python train.py --d_expert=64 --balance_loss=0.00249 --positions="learned" --grad_clip=2.0 --warmup_steps=540
Below are experts of layer 3 (counted from 0) of a mixture-of-experts language model. Rows are named router (the router's row for the expert) and show model dimensions 128-255. Each number is 128 + 24 x the weight over its row's rms, rounded and kept within 0 to 255. Numbers have three digits each.
After each expert's rows: a language model's description of what the expert responds to; "comes before" lists some tokens at least twice as common just after its tokens as in all text. This comes from a sample of Wikipedia text that the model never trained on. Tokens count by the router's weight.

# expert 54
router:116155097156166145143087173112165133126132125090129145089120157169111138133095129132139103130127122197160135145124126101171118117130160147078092108105120136122145151119122117100066112131094127133133167105159091087137129184116085169144149151109140186122120119144140147111123138123120160087097131138127145144120107125129099139103096115166151171093129150124119149134118136131138154184138
Description: Numeric stats table cells
comes before: " |", " 0", ";", "\n", " 1", " —"

# expert 48
router:121137132125165154177085134085155130101077106087170164096120152145111123112137128145164106111151073140157123139107115095191108105127146192123124102089117116118161139098124103155064130150115153134117142114149121100127154150099124188116114171127112148096101108138122137155126126080095159127093141154111166130087088149158091132105156148142145129114080114184128156133105109097136156152132
Description: Semicolons and clause colons
comes before: "\n\n", "\n", " \"", " The", " it", " ;"

# expert 46
router:137152105147119149144081162125139097107110131085143132079149146160112143126138137117162127151122112144135135122123130103150117122134137187075129126133108118108125142120132109122097129146121111128106182118129056098139132138140089146115142187086149185131137114180143146126122150128090164118070124149140154129096091148117128126104114143153140132115135144133114147083126120133113161164098
Description: Numbers after dashes
comes before: " |", ")", "–", ".", "0", ","

# expert 21
router:127175148133166162136107131134133116122127048130135178145118124188133156153123131146155118113155094165145156141093120128130119106169122165082107152089134083130169161118088102160128118151103132155107149118141119111133170128081120142114127128117101129098140137156109132085088140134130154101073103116109110138115134148121078151121115135156169155147154133152121133154145124080126150137099
Description: Institution name words
comes before: " (", " of", ",", "s", " and", " Places"

# expert 50
router:141176097149135160140129134115167104089111101098179120133126140150117111138144152116137116104145086136127140156112100125186083121176166174075129121101112110142131147101109119115063129147119169191125153105130117129131151135118099169134111137124132123127111110150132152120104145093130140113107137159136131147104098128172124133118135137150143156102114155155089169138110144098141150140119
Description: Infobox line breaks
comes before: "-", "|", "The", "In", "On", "M"

# expert 55
router:105119143110124129147086146096173097144117088146151155147169144166145115128124103130168107081129135150179157123096085112170100098134121130140067075061133099118128157141123114156116098104110163170105106094140121102108124160128077137147142122134087128116105124142161123111120139123121144117127148164106146130099130155128093135129145102147184188148106141141146117141100151086135131114118
Description: Mid-word consonant clusters
comes before: "s", "y", "ion", "ed", "eri", "ing"

# expert 29
router:143186127143130127146103130079122104114107107115148134127157162198135158134131098123152101102164116152149112169140117120127120114156132139113098128106133088131138173098104148130110130115109145120108132116139103125124107138094115125138128125129107171106121076118156147110120132124117129091091150114103141125116151150165100151128115153157181137120123133129136133136119154075121137168127
Description: Verb ending pieces
comes before: " to", " the", " by", " in", " with", " a"

# expert 4
router:152138101168115134162089166104191088107128125118130128087125131159096130152113132126148096135144065141142121130140119093171124141146139160094139155115130143106120153142115128123123131108091144177150126096143076114110131150131120134102088142125124166129142159149154107105135125094099148110093109127122111158111102147138093129125136147126171159125136161133123128141117110135128154159136
Description: Sports table result cells
comes before: " |", "–", "0", "1", ";", "2"

# expert 2
router:145121116148118145155107167109168100125116087103146132117103162183091155152084116109143144123165073146123170118129143117141051121123146159139148121113147098107167162132089132098120131150137135158077170082125096102132127174126107112128135141120135127132115126137141123114138134116103178119104116147124163164120099156168089112122094096136135159119124150138106175074101144130116137121104
Description: Media work nouns
comes before: " of", "s", ",", " in", " was", "ing"

# expert 59
router:113129153122170139159127162112179112077142120099146128136099145133116132140114134124126124155160117160120123131118120125166129118128134159128107141107104148072154131117123120096099121136152123143122159107119060057146154164124105147113140187118150178087110142160112156121108155136127146094083142158128137122099105135145121165099079129148149145114138120137106129131128102141099156153141
Description: Code and chemistry symbols
comes before: "|", ";", "-", "{", " 0", "math"

# expert 60
router:124159138108152176147129172145146124076129100112165131129104136131120131093132117104137132120168094148129129153108116114192141083113149152149113128110096118142152133137119135123077134145132125132131179102143093076114122141125118123122136168125120180077124135140106134135131129122059151072099146165148120107093104147148104166109151130147155158075103132103142128113120087097107144124124
Description: Math markup and science terms
comes before: "\\", "$", "{", " of", " \\", " is"

# expert 52
router:138183109140123154128079137074130124131104098118151133106099168181105137124105118137134080097118090140136141127133117108141103129159156154114139118111125155113137143133079106104080100147099124134106133121132089113166155178114112144113132178083128144088102106141132170082102163105110139107120153144128118100116087145172090165123131122151153149091104135172125140113111120117168155136138
Description: Auxiliary and linking verbs
comes before: " a", " not", " been", " be", " also", " the"

# expert 61
router:110133129125153135138121172114186130099113112116134123108100147142115134134127132109126104154126111148133130120116111103160121128137148165117084136124104142079143140124130110084101126139151122143118142116103060052165144159134083153113147180134141176079130150169118154118117148137122150118096133164109146127106124126155126145094099163152149143110136125149103141143134102135115141151125
Description: Table and list cells
comes before: "|", " |", ";", ".", "–", "%"

# expert 49
router:140140096111182129152126149097163092071114100082186138131126130127101126151130119132178148124143126152143111121131092126180101077161139159116127096104133133107132135090102134128073122167127122130098138087114048087146160138110124147140130139103112164120108139130127132125115163096121158087112124140117154117099099128170122114104150140155157148130134145147108135119140121118120179150121
Description: Table pipes and dashes
comes before: "-", "|", "\n", "  ", " 1", " 2"

# expert 58
router:142167123138125133129079140094141081127093095090130153114126143184103159113127090109167100107132087134180144180135124138129125130128145147101114111110130107132124168107133137137129108145091133131115124120139108119139123135088134133152101185117108144103115097125115151101094166135138127104115131132137141115126128147144057164119110107143169136111129146154113156144102154071122147131144
Description: Past tense verb endings
comes before: " by", " to", " in", " the", " on", " as"

# expert 41
router:128162140126146163139095171130120148129100125147157146150150133165130143115132108089151108088140135193144156159086086116127121092140141129125050121097144135133137164107097128122132113131126159161090122098154130112101127185100116139130102132107105161089125098176127119108104135116124140109131153127106127106118131127118091129092136118165136153131121134132102120129135110103118162164109
Description: Noun and adjective suffixes
comes before: " of", ",", " and", ".", " in", " for"

# expert 25
router:151150138163162189147123143119157102108112117098172143101155127135104145098148138116134112140144084119118158152117091110168093092167144164077129107108120106104117141115125126114068130138126147156122128081155129133129158123126088186114120144086139136128119107161103171119100153113124160107074136132127129137098100127175135132117137125148133167071113139143093157140121139106113139134135
Description: Paragraph line breaks
comes before: "=", "The", "-", "In", "American", "A"

# expert 0
router:094131075133140139167111149073155069085104096092172160130103176121103149148130152157140097136159109130159140160131136141157095096134111148098125138093131137126141166086095130125106126116129149148117128123163114110102174153100123137120150158152106204104153107167147150130091120105087119116092131149088132104121138125129134162113150119134142150104086146153116127106144138117121154147132
Description: Infobox colons, coordinate symbols
comes before: "″", "°", "′", " UTC", "00", "N"

# expert 10
router:134192126143174157153119144117166127129125103097167141110134124172108123133130150112155127119144082126130168144125107122175107107176147160083127102103146106102126173107119150131081121123111148155119159064116111135129120131116075163113143157107145125127112118186117157117073174101124163083080107153119136135078105149151112129113126110145135149079109150135103171102096117114122132154128
Description: Paragraph breaks after headings
comes before: "=", "The", "In", "|", "-", "On"

# expert 6
router:138121098118115147136131181091156133140080117104192143120135122125086129136145119119157099123148099131139148167129104120148099079168128178100127137114107135121138148092095151141113127126130132174134112078163121135134144113127119166106117161095127124128138104153133159140117126123085182111108106144086145149154093130117116155121138138138160161075091119178131144122091134100119191151127
Description: Section and infobox breaks
comes before: "-", ":", "Scientific", "Personal", "=", " information"

# expert 36
router:117129093130155121133126139107153086097096124103141141122107176131121152097155105135143131146148124155149118166130128099164094127132134133088092144093123141123116131117142129121085115138129135173122138103131127125118181157126119133088144137097132182114117097182134183137108149068090119105068109133126163113110140125140132183109128102147131167071115156138101125095136132108141169162126
Description: Measurement units and conversions
comes before: ")", "″", " (", " ft", "}", "′"

# expert 34
router:153153110124135131133071147137125092139124123104147138117177166148136143116162112155177130140099137169137141111112106087152088129161114126130153084129086094152116132075116117137108142126111111165092124125144096126112156135154077146140137157090110179134111133147163132126126148125099166058122144131149193120135072130162081125107108149131143136152120135112124126101123120081123157138112
Description: Mid-word consonant endings
comes before: "ing", "ed", "er", "s", "y", "een"

# expert 16
router:168135145125154128144141125105167078106137122130162178143133198167108149112144106106151135110135105184134113117100130135183125122118116121117086116069136106124164132152119121117085105135103129156075153096128107114122164142124128111108130145130146170139117105159142123103128127124073108086072149167143134137105128156134100145115115130123167174118111127114133133123112096090108129135114
Description: Engineering and technology nouns
comes before: "s", " of", " and", ":", "ed", " engine"

# expert 39
router:110139109133142177168104181137169154078103128118156140143096144176116166135115118094139120149151106117131139125129122118163120139119133147102102161133123153110137132128126119096111129150164103173140149110150059102170141142128110164097149149142111165089129126164154175105112202125093133101105133171120138139090100139174117141102107134132143157123141164108121143116149096140096164156133
Description: Filmography and role entries
comes before: ")", " |", "–", ":", " movie", "/"

# expert 11
router:160180140125150121151132126117135133124110101089143124125147193136093129121124090105151120111155071192177151136090134114155133080160147143109148099077136112108132179124109141107138131137117161157123167114135102082132161192102093160100134141122120133116129111154136143135104172109103137127112133152126155100100112154155092154118144116114149142088068133144112126116105137114143200135128
Description: Linking prepositions
comes before: " the", " a", " an", " his", " its", " their"

# expert 32
router:130142088189161189158093172107131127128116121127145145115135148187088107134124134113137109122134095151163160160109132113132123118126130141124121143122128137116149170131135142144109090140136140144101150095161099081131163159120103179103142173111132153101129129157137150111106169103118118131112132175083112085128112164150111146113143112155173129096092140160083138129095099129122130141133
Description: Table cell pipes
comes before: "\n", "  ", " 1", " 3", " 2", " 6"

# expert 12
router:119149137132160135128104136123148129087090100139173142140108157135096125130131133128136101096148110167137124149106113097140130121149137128118110090138098108123150128143111106120122064114116136144117135117146119094110145200130061121129117150155113161113151138158113127094121128098094110124113121183091104139109139125134121167102123140167141131070078137136146136134109134075125165162117
Description: Latin and foreign word endings
comes before: "\n", ",", " (", ".", "is", " is"

# expert 15
router:151134135108146111138090180099134118108111129133120127130138145132122147118140143117155128154175101143137115098138128099174131119128148173092114117121115109132143130149146097131081116101149112166133158117147081101118165150130113158118116173083139157078097115150139151120105164129118137102095137147127153124082110152168117163108096166166134145133136142148116153125143101150118164147106
Description: Units and table symbols
comes before: " |", ")", "|", "-", "/", "1"

# expert 53
router:125130127118157135152127176122175131085117123110142128140095139136115125142120161105126115152130118155133112133120115118157118111138133167113101139129093150077139138113121110097098101133131113142122136107107083060147155169131097149122146180134155177095120154173099166119094127150132138116101135156094139118103120129147121173092097138153142136093122126126096144133137116137116142165126
Description: Digits and table cells
comes before: " |", "%", "|", ".", ";", "}"

# expert 24
router:125145115165149172169098136103143116126089131099131115113136175150122127136126147138141136112153091127178145155085103104149081122170165182113124129094102102125178147114106126128059108137131129170101183073138096075102134151119108167125146165132139182110110140165120122141111154098101154109120120149124167138107121141168106138097150118143183119099106137168133133103108127130118165149116
Description: Commas
comes before: " and", " which", " but", " the", "000", " including"

# expert 62
router:171163142129186127110109166120131142110101114122144135142107145121096135152127134106137094135118114132130123151105132091132105154121169136114091141127116106144139149133102150118115088099129126145120139119145096106110137148138100157134145186140078149129145112144143153145102177110075164137121102152141116101114094179162116149119097118155161121096106110121087154092133119108094155153140
Description: Taxon name fragments
comes before: ".", "udo", "/", "ino", "%", "ar"

# expert 44
router:129143117138169129139099156129138124123093081113154119142100135142112139131115146117133125129120128152141156140116139130141117108135126181098096103105089135126130158098090120113127088124146105126136152107119100097129175129080121140138140141138120155138134133173151157153117131107121148111059110160114138110067090140151110164116126138143130129088103127119118145133131123114135149145130
Description: Numbers in statistics
comes before: "%", " |", ".", ",", "1", "°"

# expert 20
router:151153124160134171136101151106171149107085112121183121085122140127133141131115122115177131121134087162145137151115088122175110118160114142131129134100110128128129122127121141145113111160139108133104164106115096125117125148123118127119126159120138182097146121175118179145134171110123157100104128168083177097113110141158098141110113121172157148122083135144119145138105111074137140142160
Description: Closing quotes, brackets
comes before: "\n", ".", ",", " |", "\n\n", " ("

# expert 51
router:128152109130158128171120134138141107083077054118149115145128121159098144141111128072164145091115063157120176139134128092175115113156170160111145135099153139136140139117108138125108144141117170155119123082145108149167127143100134127110137113102103171108158127141142117150122146124114148113101108116136151135118097117178085119130140141111181143131137184174115162106130099086161115134122
Description: Table header words
comes before: " |", " =", ";", "=", " date", " Team"

# expert 56
router:144137103148139144131125171112147118129129088110133140117083161142117144155126130112157126145162142167134135140132104105140113119154150143105087141110120143107158127099111115110075122127168130171112171109132118058148190160116107155085138195104149144113122146175103151146071159115126151109104118159102129155085112151149113158109116143175143129096130138141103155147126101137111139134122
Description: French articles, numbers
comes before: "c", "ert", " |", "ire", "cent", "–"